From a checkpoint of a small mixture-of-experts model trained on Wikipedia: 11 layers, 23.4M parameters.
Below are experts of layer 8 (counted from 0) of a mixture-of-experts language model. Rows are named router (the router's row for the expert) and show model dimensions 0-127. Each number is 500 + 40 x the weight over its row's rms, rounded and kept within 0 to 999. Numbers have three digits each.
After each expert's rows: a language model's description of what the expert responds to; "comes after" lists some tokens at least twice as common just before its tokens as in all text. This comes from a sample of Wikipedia text that the model never trained on. Tokens count by the router's weight.

# expert 6
router:488449567493455414533483533506476511484576496430481491479555519543487481540485510540497489472559565514517542526360431480520540526532527528555559483458557485452493506499493408438440555504502478495432476488508510537547501460451513539535527462521483580455493530453483502471455603525500434509496466515512436549508522495540523566491569539488491528508451531546438519491483478489509469432499
It responds to: Initial capital letters. Single capital letters opening names and titles, often after quotes, O', list dashes or table pipes, such as O'Keeffe, "Coffee, Xandarovula.
comes after: ".", "\n\n", " | \"", "\n", " \"", " Mc"

# expert 4
router:501407498509517511476518564498458424471521426494441532469588464504483452490582522513518423497511606535491522467372466453499518521503508508522522547519532439466479494511527506438486565510475496516508498463500492448563503499483536541488535498470477487540581480465520495483560557513552427476538476580496464543479521467535572458530551532534510455539416508537520483498513461487505552501430
It responds to: Non-Latin script bytes. Byte pieces of Arabic, Cyrillic, Thai and Japanese names inside parentheses, plus digits and abbreviations in brackets like (1983) or (SWAC).
comes after: " (", "1", "2", "(", " / (", "–"

# expert 8
router:452479523519448441453559604497513466461526344419459512481488483509486510507529469534505533517521593436459512498405445504553565505554517500558517497486536505531504514501482501455523505528486568560465569504512424408587478529520544530542532494481493536473539497559474479486477575471504483491516510518500498533483493499539498516492519480507433502563447541532559500484465449529506498478461
It responds to: Table and heading structure. Pipes, line breaks, == heading markers and table header cells in wiki tables and section titles, such as | Notes |, | Year, |---|---|.
comes after: " |", "\n\n", "==", "|", "===", "|---|---|---|---"

# expert 28
router:518448505480441514483546553547535497481480404415476540489542494601528516516514507501505425474552539446492555487402435411575530498471477524498525563456479509512472476579431517376467543467480564531519465526527501408532502503501497540505524558535469530532524484485442455495566571546539499511538456543483523543521506481500539472519510515473508485515479506532502469461478477505545536529478
It responds to: Infobox and taxonomy fields. Line breaks, colons and field labels in infoboxes and taxobox lists, such as - Location, - Coordinates:, (age, Phylum values.
comes after: "\n", "-", "′", "2", "1", "°"

# expert 12
router:536477573464482515443583465447538468533518466487542510454555566471492499544494452540467500413450582460494553460451447551545550496547455466499553523415516483439486478558530473480422525506496525497500506432496456480484502436504508519467531559436540521497517473501479450487501529496530532501546466506556488589536495517537525451505572484519500493530422557517504512418551461543454435498539
It responds to: Paragraph breaks and headings. Double line breaks before new sections or paragraphs, heading equals signs, and place-name starts like New, War, Mc, Mac.
comes after: ".", "\n\n", " =", "==", ")", " =="

# expert 13
router:544384536478495471473555494539571498485506486477471565447572508551539519443500498540483428481561539522483529497427480503534565553505538506543490492491510509446452490491538478471435561407460499510521508464562502444569510473479513534505536452454546514466542484507499536472488572548489497415554375534518506522462450457541543497447523585496480505533488523517499523481552444488485508484466
It responds to: Dates, years and ages. Numbers in dates, years and ages, e.g. age of 18, 25 June, the 1990s, plus month names.
comes after: "1", "2", " in ", " ", ", ", " on "

# expert 27
router:511465516502498494480593528476510496533560500467539563431547488545564495490507447544465451486522511473435548439402505491521540547514532537495569517509579534519441437500496472417439551457495463459468504475530474511513544515523497571497627478479510518498498491471502528496556590496485440426538408525546523504470544509533527509467499548510484533497493495505514485500514408496526518427449
It responds to: Metres and numeric digits. The unit m or km after distances in athletics and measurement tables, such as 100 m hurdles, plus digits and word pieces starting with m.
comes after: " | ", " ", ": ", "–", ", ", "."

# expert 26
router:510390573544500540426571497487459450496533473529487486447526508495549515502542527558476491432470556452446565466404469544539478462528472492468553575427530491501444500571566437439489588496520548519444473498504532515529487444468555517473531522475454474498578475483477484543529557495501472483480453536506520527516513479542556509454510538544449502519487572568479502502530473507499438502515
It responds to: Brackets and math symbols. Opening parentheses, table pipes before minus signs, slashes, braces and LaTeX symbols, usually after numbers in tables, stats and formulas.
comes after: "0", "1", "3", "2", "4", "5"

# expert 14
router:588470538519492540462614503447493508512505423504517525445503501547542513499532504526467502456516504464426524441386476500498513509475544547492608486437514490440471469550489473445460582432465580518480468464516509530516470480487491547476559468494533484512598462487462488521548526539500497524462449589464503535499533561491520505493558476469388498514486542547494475495524466513506483494494
It responds to: Hyphens and list dashes. Hyphens inside compounds, ISBNs and law numbers, plus the dash that opens an infobox or list line after a line break, such as Non-Profit, sold-out.
comes after: "\n", " well", " UTC", "978", "-to", "F"